Experts of a small language model.
Size: 10 layers, width 512, vocabulary 32768, 65.1M parameters.
Training: a variant of Muon for the experts, 500M tokens, 7850 steps.
Below are experts of layer 4 (counted from 0) of a mixture-of-experts language model. Rows are named router (the router's row for the expert), gate (a neuron's input weights, with its number), up (a neuron's input weights, with its number) and show model dimensions 64-127. Each number is 128 + 32 x the weight over its row's rms, rounded and kept within 0 to 255. Numbers have three digits each.
Before each expert's rows: "gets" lists some tokens that make up at least twice as much of what it gets as of all text. This comes from a sample of Wikipedia text that the model never trained on. Tokens count by the router's weight.

# expert 11
gets: " |", "|", "-", "\n", ".\n\n", " |\n"
router:103108111166115124104079126141063096132108086078086097086078141151177209124111110095065178134171124123115120142096105099141107128126142134118131113128155098132099086145183137150080166135113080
gate2:148175189106129174146166131155112086115127099168046082138091155143162143079132068127129175187107127180150167106144118160194146129195117105136215160138057145096118173134131163082130122116178127
up2:152146105075072134125152108080124133117126110118137132145101146075118134140119158163144179176103140111127068145134103099142140163082067131096115108090151168173166112176071083113189074102122138
gate3:117107109094089134160126163118117110085107169132107134124100140102127107099123182123096129150155201139147151113154146087106154105127141174208123157182153142102132097131149145081132146153187145
up3:205100159170127096137103151115126160122131081108157168114101107113090119086144044131206103137091181078159091066061081101115130107073150155160072137123111082119127163128134145126107091120075149
gate4:123129150128149130186068075123156149046119073098114131204119154120069093115136190116154124147108137196111144074148093066171109126144120153194066111116117147136159138153114075140128105134169128
up4:066145167134152107117134171126158089135144170097098167120111144136127143097098126121133107091155141154125126120130100113123135068170089125132127155130099171106140192188139178122157147047146168
gate5:141102128169118129144199131180123137151120139144168112095132151107111145154152181173162134160174132180157153157127107066107166201116096181110174132147123110096139238100140124144150141124131114
up5:133136098083155131144155146099135079096129154099121136078060102116152151151063121136182103099139150129139098087096157159122086129145120148121124094148153135159167156176144130149148169113144177
gate6:122158171116155116111131136131114180157135087180134144144136167073181145152115114114147172161175128090145147105125098127079137139155159132180167104083126111090139137191162096124091114149167082
up6:150086105159123078124139144124082191128153127145174128103105094103141152147136173134185150095155128160119088157187151096056145168140084186152085132119100123178159103114137130172155165085140118
gate7:174103143161175106168143082166194120163108100102114131109113144136229144108165142121090116156106084141119104139121165120150208138082125147078127145149096115109129138086103124135177103108144127
up7:127112141150171082090169119150072161169172111084166133152160140131139146134119142129117138134101093112104129134133195138096130147160117124165097104118057133158137126101098096054118108150068174
gate8:167065149145157108132138148107100128107134125158121119166145073103129171107203128098145114105098160145164138124119154104125181156097092169069126084182085075113090121136084167183103189110153106
up8:092107095112166136137146170139116061144171121103157119158096135125152156126167069167153115143099160132146097128151137158141106183130135084073123088083134172090099174123100062072162093143155088
gate9:113130142194160090148052107127120155095075162184095144071112144090141083108143122086183158187142094171152165127118099158177135117051160123089072175127196158113133101155124204176164136128129175
up9:122122099121129102095155164136113117134150114145139158178167071224204157144183115186084138174100205159106167130111101134128153115152148124102162133121061156102179110162148073164110113082187096
gate10:098111125164099157163123132086111162149091095092146134144140119168168124154098188161087154110124122118115142155113168103136131124163104117157175131198138141192168072110111108175128104094177096
up10:150142088151120091149118102055115183112109109145075183138072121149124131163133165150148102156137112181121138115118151114101067178137162135213153070156136093115127119091093140131136202085088174
gate11:171132106092120061215099100125115144131052184146158159145102126121155134166082165164129108120127184102104091140153115182081166120141161195102124112100174080086106150116095126064152161088105086
up11:148126170165121102211191106129129105110132154135103098126124103112125094153096077149153135144114166105112087122188198132089148155061147148125139130116181083105097131152088098141107124097109158
gate12:155149144142174176105180143118148178101085201142166153146102096088163050122117118135168143176122073124121087112120097122075107139156191158057136103158163186178101130095120092163085159095106156
up12:190110129119186135131192120061066157121137130169169172118091113127119098136179075136108150181126163112101125083116146154150123173136149083148153117113159109170141149119108157118101121139067130
gate13:122138070109084034113098140123154210175169173147165128137128171100106064139123105171109107159132076157142111131081100145164068094100075118090101072155074133101146151165115111090135141151086160
up13:166094068100106153156154104127156097117077101068126135092154166071095127182142082125121074087129132170168159101133171077138140159126125176104116051140108134184140124117109067095144136135106108
gate14:164158199150101130148088198099153080073067119140140175089111145138090176212079090094114185133146184060119143093126168101111122092124112109121115174128190110191084183154067136165097137067127125
up14:133153125155165161104143151198118123090119098144112149131113138155194073118143144126109160160078102141104156136129160157098179135098100099160165109147148093099141076048168143126181152147155052
gate15:101122130140107139148155159094160200161141081167105086162102151135122086126167141153082027071173121200094145073094170126074178194152146095125106145093141124088132144099136172116151116114085142
up15:157126106117116078112155085136107087085149137104079156094190118142152211126082191158131174122092138100169167207159129071094137131079086164145139152112150152138118120116166107135158147108106153
gate16:109119175113154159104148130107075139177119120131110117144135089156191182088112142107107172111150130125105131127112133133123114169102092092142057106149184119138152130114109127166151101141169074
up16:092172134164096112136106124139146117122147115098093111081038126108148085111158134100150123101137141157118081155176171119161174146155165143060163138133174086097124155070136151178147170153154102
gate17:091058114092074066128137121119071094099080119080146053131095118076118170084138116183089125115133132096141149157144121121165116136124105127134148156144101137109109169066177135164141159092100095
up17:077167131136140082141091173155099142097190152134071149140178124116129141163149094112128094080171164167217123108088058136113157153171149141133163135154112117160093139161121114108133126108115098
gate18:134129144118137146115114082168156150155115147159131158134154149178162161137153168127174150106095156139115132127169132149159171132161157079090136141122194143131058112078146153113142103128107129
up18:114089110170163140146157082078144151180151101144104167139146126152144165086165126065091151091111091169170164156183144115131146117139125114103135153158101096136097144103102192149127150119096137
gate19:136147153114081142166074111115128140162073124162121100114077170125077134108097146146142129117085064124167129105132164156158165136129121057126095103146082165120104154199154126141065161137099132
up19:092156095145165160126099097121158096171135175160096162090134199114101148123052106118074157105132136158105193133092158079107145124111057132085135150080109140140095114158105129180151157096143144
gate20:109127140106110149175127108099150134096114121135090185119169152138166177141104163162106110102140133150116151136115080135101168156099086062151145201112046088134116031143120132171126176146146105
up20:127164092116087169165124166087112111098132063127134130081156131166112114122175050130134143145133101158110144134110082144200088138153152123122137104113091129136114091180118140105090133067117111
gate21:124100187160159172174095143120112128158139101134096166148170147155110160167143138086114132133135151122111153136119090153128137123163133116130194088175132156104143103111155190142111145114096138
up21:108136126157154108217109171101116168175116115160113160038102094197123142141178119149129119167117156089155097126160177079117149108124165076104130131120163159108133138009070187103102112100163118
gate22:170099127129127185130204110123096145090126152152173109121123116094149109107217136103070127103118129101185147125145169151197200141124094113131117119118094142113105171159151119145125115204147087
up22:135139138181138172168141124187112084116139157078124084157096090150122112145168115058127089114140093052129088112100129111149118151139127115138156179108140164135108125099210152148137124180165151
gate23:093113172085127173176118086171128168168097107178151066136086130149140099102169166098113132158096154159064073089175122101188170162083105162127069131129119157068179111149101178146136148133130126
up23:169106115137120150182128178112115202153133141134100144099083129140134208101120146109101076124133167067117110148208147100113168137120098090085077137156094093116139119156092134118162141125111194
gate24:099121142128132159198070153095156119200163157145113123162168071150093143133114146142141106105095105150147176115163160116205144110124171149127133120171147145114182151118112127087162122115145101
up24:118157090052111127119141127145141182132130111084144150112141157132132136133209139156155174145109159134065142162148155092112129187133148144107096097062129121167130171101154100123125147167085152
gate25:164130136119121144099138155175155149112106116120146054105075091159185134130118191092107125101156108086142153121134086100094182125124127104112208076170145103077138100150120101174192141143149170
up25:126095158066078111117121054161099127103132158119182146117179137191182098129116104119170092126144124097165150094126165175116121054142139083159179138154116167117128104163134104141124097132107107
gate26:136150097103101191195065135137106107135116150123100149065106113110072190124100181151079123129087122111115092076147064090151139096122058094080085127130072147119097154131157154139157175084116104
up26:187201145093157102089110095183137055089119147110110091187105208132188140131154166169124126150125081116083111119152178121129145120187118057104138123153159103151170126129178153182123170174121089
gate27:176127168201114097103073116145141100130116089175086162134123122133099167178104161122174118080107048092164092142114159095205115126136113052050074109150156150145168140149133119110086087129148136
up27:097141121138096158130114121135095176162092110144056161114146089177113147088109134096132123134156143153125155114132171118150154183074055136072087075079124174144165147088106112135134135100104126
gate28:156138072079110183198117086167143105099094109163165112091153152115185061083106179180098135142130112071103114088158114128138144141151109154150086121138123181147177131129130088145115127082133121
up28:109158147127142135184150214122153145203137124156160114168116112098138143135128112138189118158032102143125169183111120170075232095082166153111095158159130092126087120082146132087156119091184136
gate29:196105118094104139115143133126175157124088161187107147082152156127149144173125090158104149144142161143155060120200161092120107131143166090159120099088127099122153099099185169115116118070131147
up29:155123126167118103089150110096126127157119138153106117125142183110156136168101076142110113167139180124076096100154122144150049118099181132116075117161184106050112144153125151101160106112111157
gate30:117110100111112128215112149078113047142069185154155095142115194167149154110127115134084113127173161154159119112126168161118162166174130184129143115126151086159122183152097147201113187123142146
up30:148081078112122151049144122164131074142183071146150110086132138141085141164162094155135151167165107128144155086144080128159109114083105124119142147102109091069169124139138127168095100080098134
gate31:157079113110137087114127154161133168136042130152139131082120173208179097185117130109132177156128090168079099158194053123165183165103139094085061076120123235121174145198087114149089185150105129
up31:150162114142131098111127162100187112112115145112105165110179129141146162187071102097116109186143147082149137139096166157058143097130140188119150114211124133130142146159134120119140059076140134
gate32:141163172147154103115076169178148083128140178137114105146152146154189136137096156068162147113092170101096135093178063084132215157137142141091195123089146141106115126107185081165145107165115127
up32:097119114103152141173120136144130084165104163113146052167116166155094111089151116126135091139148158092130114153138097156150148174148155137090104145137139139155121163130090124105054143149066169
gate33:123155121130142156187168152127108158135112135216129146104177153160131103100129079110119106154092125107126185123112130132132132156157167082169082127090146098174081136086160109158100148154136108
up33:089085067110121144133107050102120134119162172156139075145218100035148142140117108118202142110094145121132119043135142131140103138131144121148112139123122167169107073153060160141096096119110099
gate34:141103093122103125180203132092085151129123152166122170163142163173152110140111103121112096073179166120135125088148165108112122165109105126142144135138108139117143080163139072153153192117174137
up34:118211118166169104107149091044097156073107129117113040162184144126196179162177123149108170115091116126096150169142175124124176044095155108086159106130173182167115077097151109157177121124110136

# expert 13
gets: " in", " to", " of", " from", " on", "."
router:069152120096133176090124151121194185172133157117149202135110133096112097145098101159113096093139123127096179096081111092105082168159148136132159162145146137132119146113146146151151065214097109
gate2:186198162154188068100138140148107079159063126139073200099148161073114096161138052143093153072116178074163139150129152098174131135131123115120159108114070043146118162077149151185110103142072143
up2:130105107183130153113148170112049147070148157137191111139104155111146135096134102104145116103161084170167143112147160118120177095086087085163176200145143117107064131079180093123117118182138136
gate3:102216086133141100134081160108156070078096164153048159106140089116098086105093150127142102096104113141130199138176036071131082134101088132108158078090107192128134074099137194149116160163147157
up3:154121144200106073109137171102070122168164093077171148148126142141073082139182109149112148106138119153127117167168072131144148088144125165121122135158121111169086118118075109113105098080124112
gate4:128122087161077153116189113143222110112132174127188146153137173069098133124103158147106152079124151132177140082092138153080166124176125155176137107101095111073053098045115192132112124133129160
up4:154140134145128120129116164152129113146158173120129142099134098113087173148081170122153138126107076170153095141141145092102128145100106205099101088101088102135192119100146091187119155135124174
gate5:098142111121110135123154136096094174119109157195129144147106075096112172196107169096131108131138145135133087131081189163152182146105120141132162118147122156177131136144195079119130153176119167
up5:174111105124093153173084090091169092151138088106084149200143190156117165172122071144167155169078125115151160164109101090108099124179176114221124127175114161145092147152105126102028106113172105
gate6:101138130168115122131121120143107146136141121189163135170117151105090136116157182137051129111132060137131118138092095163099113118121152115075160137106134196126122110121122175173163118147122143
up6:087190138150149177163148139169112122143103209175180099105125131183146113179090132138103152169100157122126117122125168114062206098091162169098109112124160094121156140152140135128156143130173086
gate7:136143109090183122176083178139126082093139111148162089146128156127117118099161120160152085077153119181093179176136117135141183175103136091116137122134075148106156035160108137142114142091171104
up7:144163131103076137139132121178140171148156166173095180087137163157086157223074093179093116150172137126115089119152157088112073112117108172102177103107137124145146133133148117156192168167063106
gate8:143135068146129150134152121099154114183076078070149145100123151110122080099135120111146116122155155125097116119138172121216112092125104176166180118163201089091073127132129170125108101133142154
up8:150149066077157146102149131078159137127108144117163126159128153143117104112142159132143123104146113199103103121136138168137124135135107094129159069162166092160170116128135091118150145080127174
gate9:086073047136090138158099112166172161128100139162130150126095123103143143142124087109101058135154156130121079142144183132141170167161109065158146155165172111117125105117074084203177167166139084
up9:141155200153146158094136159147190080145163116164156140131092125098088137118157085131144141145161131169105106111091127071138143126147107110134119188163106158113131098125073105200105180086140100
gate10:132109128113168123130082145163093140127147181115134143135114202136117156148106144140163069140145089140149135087117114122091121107128107111141104127125141106185176127137128152148144161151122089
up10:137150170121167074165087130199096076043113095086119179190141088079105093115159084135133113126128165139101067106182178102143130104106163132159059120162143063182123100157115168100063100132083095
gate11:135158111066061109166144134181153092166130144125149096055150125119069129125165068092160142111110166162144198129197096162147163132123097121133143138117154153100201169123154146142112091121123077
up11:130105143154149153063083148092105144129108078124101138128137140185145105135114108177113085158072082161123158185145119141095184090124118091164146127165162119077114119131113089155049148093151137
gate12:127102160082083163125196146143132099149091133126128119177147181062116148193109212155124071100098178120173127104157183123162112093079126134207089164107202148139156167085099059140161114141069111
up12:147099126072138138128144120178123090158167105181137167102126162155139179152159087112120159110138106137115160157088134099130118137136147130102127130162136101104164117077128071109170112110178058
gate13:100160109109118142109150118092129075090121185100165108104123100163123143162136166159145097182146149136100159137137078130111089078097154136099132104100152115080135111165180118162095111152141106
up13:183085118102129162142115065098145172175112108097172107137069103150199118144116065185067139165104119188140085073123184134139102088109079117152089142109097040138127196079153161074135138141127148
gate14:158085074154113143090079165088147078154095144072149124164087094163117149094141116126149103171089141163128142149136076127068086130163112118181138085119118244145175162091099114198119113090091182
up14:171114110122136126082105103152124146168144117075139147138184143075128118124140079099130154113104162074133085108087140103120099141083108155143146115159125118192067144163116114138137103158123153
gate15:231041122145116171160132091166072068154097122189150101147150158112151140134109079128100129114140165064126094094182145063141098134125087103111157165135113166137160167176141163168095193181192137
up15:175095091125123154205168126130104081136155142156139132161098130179130094144114091136112108113084126122103041149195121148109212110074132155162132153105136181151056104119103152089036155106119110
gate16:094159185112118182089103194134047131145156154113140148081127150135111153054111051152153201118169136088120158106115089117128118098122110114166169118092227104166127185155127142146139083115155132
up16:126103083128135155123103138136119167146206151140102137120185118159125174176158152129124121124082155082087172093150128130136117080113157155095178119164171119111118127149118049106107090108126096
gate17:132136136146115106133086137069153122118035193136148134107089106099189133148191124155109120097096118129090156056064080141115163128164182148107166197111103170123155117148110080117151140150109132
up17:077135181107163153136178111139109146152162126160141100168114138102052080120158166140097097131079151073122102143179120105121123086122114131087176113077084083157183108120125090126156086125083142
gate18:118130080121102175177111126161118140099149175108166149116166113115130160127155156180168106078081122143153136094175125169095111140161157142165091108095100092170149138125071100179122116114133021
up18:088100111059151106133104141133139157137126164152128115129125092109153100091071146161152153088086153158091133092083124150086182144109090179150154082149136118149136099146112177151149212150089094
gate19:082151148120085106140163139130185151096104152162109121136179174143098145185126108203154116096139129109118063140103094083091157049103151149149158103081177132174144115109157184133157113093121148
up19:093095139117094127093169062187152152069113139133132122132127107132196149120107141148141113119170096143136058135137142167195134193120112110110167145133137092158112201145069160150115132099112082
gate20:122083119072115087068097124112183138126189181152138126158120158176127097146153130123159057116138188180120114069109130088117150148140105133106149140185157226123154123113162123163110124150075072
up20:152182110133193177138158122064123137138118083216130091167091119122187105118184139081145113144166134127123130146101145125164116081165055100079112088172109072073108106147053147120164131081143139
gate21:115072110108068201141120091112107095142085121185140082202151096176198114070166142188109089129149120123148172150119093111179124091121142118091122142115106178118137125166131154134153101183057170
up21:064139122183147078117164163157135109080124158121152165105106077169118117160116160173154116132118122153113095148087087132119120117108116114136078106137117211134153176097135126170149126143129161
gate22:150157144115102140132093100129102100150139193110159123182142141121087149121119123128159143156107141158107120165101126167122140101108159130164175093162087104122102182100099119214083103182159063
up22:116123126213126210124127081132130119114190139112103190116157072129063073127077148103158133178154127171112076136115113149157178171080105177191112126112123146143132166120086129126134144092172159
gate23:118141124116111166167144161107108137116158141137110157138170151116177135150124128187118105176129173172174169090167106111147097120113135103208154143136159157172140172192137112091172116098131053
up23:076189087126131147174174115131184100155113169120121085112217102092125074107155195100122138165098128160158146135144129093125121141138103124153120155141066139085136145150176106068183173151174094
gate24:106132134152146183178130114061038180173149124100132140123141043114158058142113126171121144132141123129137109115161174144094137151065185190165118116131152126158147126108108144144155081133119164
up24:099168122156096122162161105146147143113116103094137120104105113147146123130081105119210169164126130117154119128114110087113187145155164155175048091030098111098138140121100152072131123093139122
gate25:074146093135187167205127111106065182133164100077120125115107091106147105147138162114137100144083135134138156097123083150159161098133081122154184135149100108046144164099143136137151127135107168
up25:120187160139137087118139127138121128152081144086146116123108112119141049137158187145109129163103135155074128111102150135095084138147117101168107154049124083123176136087168146099168173114162101
gate26:150158147121139095141115156123078155113145112145106140156079137112176113162112125106066135093099176120177112163086098191122145147120070135162124090232135114090158151139121131099125142066144151
up26:126138111099156162148124113117174056137127049164145133143146150171161114144041167085160147071168160109144192114172085160074149093177160140045126173178121107111185140110159094115162162143122117
gate27:095096126071108119076140137157167143189101116163074178113106167099175089144112151122144078108133136167143156163145150135150176126068098114166141156110130150163141136116127153180105100104129152
up27:103092113137086078106114148079120178117072093151080155095157145172148066189115065159113137094160099142143132105102170114099160120151112077178071095230117096101094123091101126117149114175141116
gate28:108108107138131112136145126100124138160105166174086137148075109090101190162090108115084109149136138133152153117118159148155133126184136154078088132169155158133180119166133130066111112153181103
up28:165136085134117148119120143188149117143073128144137122131175104183091081130137102170114095097138079097092155129107061169164116109168102111138119153114143119133146142125133124138106125128180027
gate29:104137147111129112084133159127130112115171129194156120161187128147138165127108107120111106050155132136136116151095140147240184101130100071128128106139125152122165134189074133110176138182139144
up29:138088060101193121102178123138140101096063097108114122113156149132133158109130172126119110180128143134116124066157110174145132063102109048136109170155143107095128090156136118112124128134163182
gate30:167164125151131072106109175065124181139124125075160211116157117130122118143130149176123122193096161135131119105163104103109169157158163141158172054094151104138096145116110095073098114158103129
up30:156160164079200089124118155168152163137137151182121084098098143125188109153133131102115120079076071139172134097125130145120089102090181189145113093031138061129100124114161166128103148110123086
gate31:084119082094161160116093126139161126123131112160133130143078101082096121103100093119195156037151136097111143129114130117102119110079117160134174123100113139125141100142079152149163103093169117
up31:111113149089126114155153055148138100142150084118115121104105114142154172166067074080163141076129146145110133108180132176140113169095120216068151077166082167073163132187098169112149146175104080
gate32:147128199168133162139153151129135096105130155154139162163176101150104118131142132120113156149117123172132165139092074121169105151125145085088108119133076084109165113157142096169131178084163145
up32:114100112097172199106145124140163081180186108154148115128112211171132115092167100160119112085163128141104094094142113120187124155183080093151102162079125134106167113144195147090067126113141150
gate33:167135200135159108161130100147147121151070100149130162150138118097124137118051110183153127097125127062158165093178055093085114136161113157081122097125154111052100228185101153161174138204133115
up33:131194145149090066104123162091134112096127123094168130130072112174128052159108189140119134197170126078112145151107112118087170119197101184097100181095127178105177124140109132132140149140134160
gate34:127112114088113110175169113131156093089117174141145174138099050148106133128131152114079031082159150167108116094114216099141101145169085074167162138092112131139094126159154129132092121168167125
up34:101094131103106129101122126120120126183151133159176136118114089091079102108219058186122102130115135139102138087050130175171159155140076138116125130157135180114136090162125145144106162150173127

# expert 1
gets: " of", " |", " in", ":", " for", " on"
router:089130106129154147075081155164144107184150168077091120079128080104150147181118129179098135152115066101108101120103116153127091115155105179077157135151178128128176117078209066187149100175065118
gate2:112173144113121152109081132162162136101150175153188123137123131098147095148155146181115123104154087160165141126116090140133117125130051107167174094130147153140117086097103113109160141199129161
up2:169176187149168100139105156146103103090154100083133144088135143123143116056054112113165145102073118089120116137137099098098143102162125150108100177146123093056068067113113108112169090155143186
gate3:163145131114119158123114130154157137157155155149131138122159137105147092044123153092121121164114107069118140129159126143134154130158118123133146155190121098149149156148110147133087069151098143
up3:115170125142141167156100158064130155126149130142142117130155070131150152112157158155097093110085111139150118085136177109138194125154129113086109109089139070171152104142071093159134081192152141
gate4:128043174128116105205142047027124143115121119119107163122145173197118192106149055143036061154119081114094121130167110158136075081136104141134131067110094151172130099156110115150112122147091116
up4:193092111151174131112098138176118114135149097142132152144132114137178115100087100125162162114185132179170113145091150131242170140128175039147081136157087079167113106039158121151110096145116163
gate5:146110156110105110132118152157141127127100155132134104142163127157112081131146115108117161072159125161074113106115124181129161139137152043144097117136134071130147181107130158127167149088138078
up5:148124133082105143155134121123117139105160137129142098110108178145178141132105153122154152200200094096095183115116129050204126117049130128120202186106129165152135135161133206159117145148130054
gate6:167115144143138158096164174187108166211086087126127090145188177116167200181169110122162105179142060172210180150065070122108179106091130132097114148080147111088137167103133102135140077141101161
up6:150143162093159146108140117144080114131125125125128172157169113110155116148148109114165128100134145109133133138130145140191149081162086113119189109146066104160149138137113128142153148150092126
gate7:164193173182130120097137129136042108124148127141111123142156140142101198123088166101158129115127118128132094078126123191141102154166124081108080175112064123138088175082121108169103172121063091
up7:138091080133146082089094130134159125139130113105121130121145144130094053140151161151144110096100109128103151126141105119162127162138106109154132159132080133129164084077113135117109134137169156
gate8:126122142146128080098137115149157117085113146117100152118150149161172089200093149099154125121097062123128121116176108102143155104068143146126174159096112120112104111150119120158111129118126137
up8:108136069074080136172099160229128132122140089172128152110097127107097141119170091081175126109128084096142126173100141099181113115102201126124143086122158168149107125156149119082097134150121116
gate9:140111145148161155107086136111087137104141128126157111136073106157045126127175101087133112070097137119139082162131116150077087124141158079183150115138166184120110048134134090108136060150138139
up9:127115124119110118112146164118159172149122065089085138085126154193172140124107133145062163070128115103123170108141143107174103125165144169029126097163125124175095144112123133141081159144116061
gate10:184138131108072100135113078168111181101131128167143182118117148116145140112092135114155155077134130066176092132096149097157117150130119136164086165136102138123100133067188141129139168068088118
up10:143059122134097180101128155156079094136149113127109200126209146141155116142158136073136200142141086144112188107132126169161084090148119145080169132172115071210121153121136142136156114163093103
gate11:139095153116100108085161072176095181158153107146088101131158164090068156149114191100165140053105106138102218126143180135126072134112188134131157130111154131121132098129166137144168141117128054
up11:132150150072139132086112140092032120136134112110154073183103120096134180106073123136088092123119078136137155121126083140135183159168145173156149093106137148129125156149154154139102052114155118
gate12:155112140127160108139079163138063170120045157155097165059071130136141102079127111177153115120127091098123136138104061156106159190137135140147128131103164116194153094112176121120182127135130145
up12:096129094129150149106109112148197145181135087095143077145165075169179103121130151075127098157124128183098119147123095139120119132093087103129096090146096084098175181193045133204103117175142129
gate13:117152078151184152124190143187094144145127111139107137151094133144109187120119086170154113164132154088084135126103107103180134124141111144084144151140135149114116146074127079175106196089098125
up13:139089128114140160169054139181135080082095075157118119140175156079097150127170105155154108094184132111127084151097132129133136077144140154160143131129124121159172111133128106150136129109097158
gate14:080132139145125194096093154099090126134107100133119115099120091107140132107159197188076115188180114134146163126137080129149192083135149176073137122120187102128079150183075161188164143165112107
up14:083127137145091159153173113090118145164118141094137165154097181141163047155072082174063101112113169133062112102116141124078126092110114151095136120053095161120137155106100163104129118164131091
gate15:106113133070159126065162152141077118123128166131140175148159110064121086103129136145088119112090111103199120085122099105106123122108068054131123183143113146072131108116121134125100132132146087
up15:105151222071118104134128090145209183071198143160174183140172137137098113192091128139117096100129152112099085132192144157098105152152107102087121099073132102179105105103148123110162111136149123
gate16:173089130155123163085080123094130131133103100143097158147105099161165132132090152055108107077130191072151184147164066143116151184116134142103144141157138140091105162173110095139139159190178124
up16:161123088155098147141093152094125153146090155154093124137114116124136134161097177126089083105149139119167129108125172065193085115171124105163084162099093125110179136096123142109141147123106128
gate17:066120176149108057134210114085177135145160164126154070166074180158081112100157127104096155078146104132158093172141132148099171027109050131065211137102122119158125139148167107086134075164136108
up17:149099095101094100111157133071092156112080137150122134091132177101069046068088153118143107119162126139097170095100155059101171103140119098184119145134159126086127150110151104055124201133144072
gate18:109149068116097140153066129115090117072093137104144153142129064109094139102163071144113168119150143063190086142074134108123129071097191134143156088109059122180148068209072124170113160172123130
up18:149140185119117099151133070147126154176161125129153127124154063143157165085158133041114108141137115155122158098110185112164152132149135099136077148150140149125109060105115158133143131126129142
gate19:139102177106157127165134094108127132074088115089092123165126113117139125135134127174138146164108121124142140137134128126141138069124127097105133079112117100125149109151148191110102099140132133
up19:121091138108175171111174102147112217091137141124154138128094175125165084114105127068138168083138107145190132138170147079111106116064176166133115109090199071110075065114071122149105152121111115
gate20:049105128073196122203112131159119152138120090141137130161136104137103168116063141162108127074143173136193123151121120151125137183107048101104098138120056177128142139060132164137175174099117096
up20:188117096137094100074088073119105137161174157140136114107153096172114111160167110033145106149150104111111105150157136152167138102136194122115127094146177120138118058198104142152103128132148126
gate21:148148144133085140175098086117094148086136158105102114124126091175138121118111186205091150148146179172140076108121169146175092088120173121124155152113194133196147092109128182144191147131157157
up21:104154153132154164153142197157111138156132104116132102107092086113111121119131142121063136113155126058099124177125140141115142107103150160140124146131088146144079059144133116130117110136161159
gate22:116159108106152136200126164104088123089117140121169141093175151107148133140103159170131100145143140154157158136221145112114073111152111141151125096096107131192166160092142139115142101139178152
up22:118120114071105121150134185099134120183169137149135128125154142108078115108098115125071120119074171150169096141076149139144138125107151149132154107146092172099211129116124100143115163084166109
gate23:176162110110187131119120125164191092111090115127153110146130164135130127182069160135161121194122080100139116119178149107124189092124156176119107086152100089154145073152140144163131153090146068
up23:138186145170129115125133149200093143161192075055124120159157084127128161111106122124169145174076136082168148155096153128161128173071062136088117141153083169128075129139162110101167130105155068
gate24:128106078110118094155150129124135126132113157104109137098112118107187138140130144132110165105124160163137147164116067133114155083180183164113157066130066101087113086057156159120115175177113068
up24:180165162114190115100100150097158095086159094097124121075109102062091122154100170149139175033176147112127097053150125166078161056128092134098117112174138135127145126140112029108153141084110104
gate25:133175079152097173141179102169140170089108113143072088125104132193139090154105121143149129126139100160113242099091123112170154135105169157129145148089177153117139114167143134154116102185130091
up25:095085099120079111170126110093154082044077196183158180150136157074147176181124123135111143118126125140153101109132170144120152131120130115157084151150109162138077096153121134196180093164149137
gate26:087120153178130111152123106123180147110207127167157130186170132121095124159186118121110104183121092124128136095143090134182106132055117102116088176143118102201186127155166149181127119113117129
up26:175125076088115089078069091148080155096104127156103121179129146115125120142101063132105093133129176120128161134140043116177146142185119112116131146142149135179125123185159157166117096119112112
gate27:164165139066142155196127104102199139097156104107130086127102077131116085096116125080053049094184133116149116178167109100106115129186097139161153121094118081182139048121158162133121121096140135
up27:106126096148145120134089145143150176142218203175116138137159137152136141162190150128129139164120200064154135126109146127146197089177135179169121128129166112150129100118158101130148093136143114
gate28:133137164150110106126128090129152171150105153164150133176105132178162132060153136140118148093128102094152171075183106166138155139147136097081148168119114119138145136082156149142170124118146101
up28:086117093190132184073144159099150077205145181134070113091185130149090063148115097158156145109120150099090129147128070072146109119080174107104094121103225155103174096150163128131097134112113150
gate29:120102070117073139137151078180122122136157102154157166103126050161139103172127139139144112115113131113106127158147149105128146128059130134122172161117109114159138141106195159170108141136166073
up29:068115147096125114138200112125169137167120131097194133131104101131085097110144146135154178176110068106192103105142148157158130114106129121081173108140101139141104176098128132130117137139159109
gate30:138120131081061142101125059167101086183148150176158110145107105175149136098092142090147112163168102111085092138161152143157160160117069144122102133109115101147144169094182126121181131139136080
up30:107155101150113112123136176121107146166153120120169097193099141120116077117126073141130136171177112120117147089127075158116112142113161122099134178085119155139125083160125096116141163125165151
gate31:134109150094118066179068089144188131118101092129128085118173146115133122108186101100168107109157117113111168141134183196096135078094112102094111134172134137091082159186106118136110187110130152
up31:084122152138110112157132118184040112141150095109121151155156120148134122156151156124107103159157099164098165194167058115171053168141128107114174164120194181137119105116127154134050168123095119
gate32:155140070088089171130162185164133095177082129116150113131145109114135074116158074095214116121093107123188140115166155141089115098111143145134144125144093123111126125082164122142079144187150164
up32:119094193147143082171120166185113094142151126207089107154133136161190163099120110115161094148157107136145157064153078131143099163113127164142113116093123099140132123173116162130135132142063174
gate33:125155146121097161088113088111131165104171108112144120110144030095097075145154158121121105164132111159126136105132194113106117164121120160151103164085130131130149121106158132153092148078071131
up33:075141120175104096152066069136069171146153143118140126149177109128141190126124095112166148145130146087216069116129150121095106146084182201120109078161125187092027126133176139114127145101113131
gate34:127118116088128132126108174130141171186174097177136104069094113149174158099136185087212100100091161104174179108115119131107127144178098218147092124168198141093112127161135100137117091150150061
up34:082110126129221121116096147110162127115098188155158137092145080069132112095129102100146157135096153115146134159130149217173205139133143176125190147143092109108089169159095145169088087118154103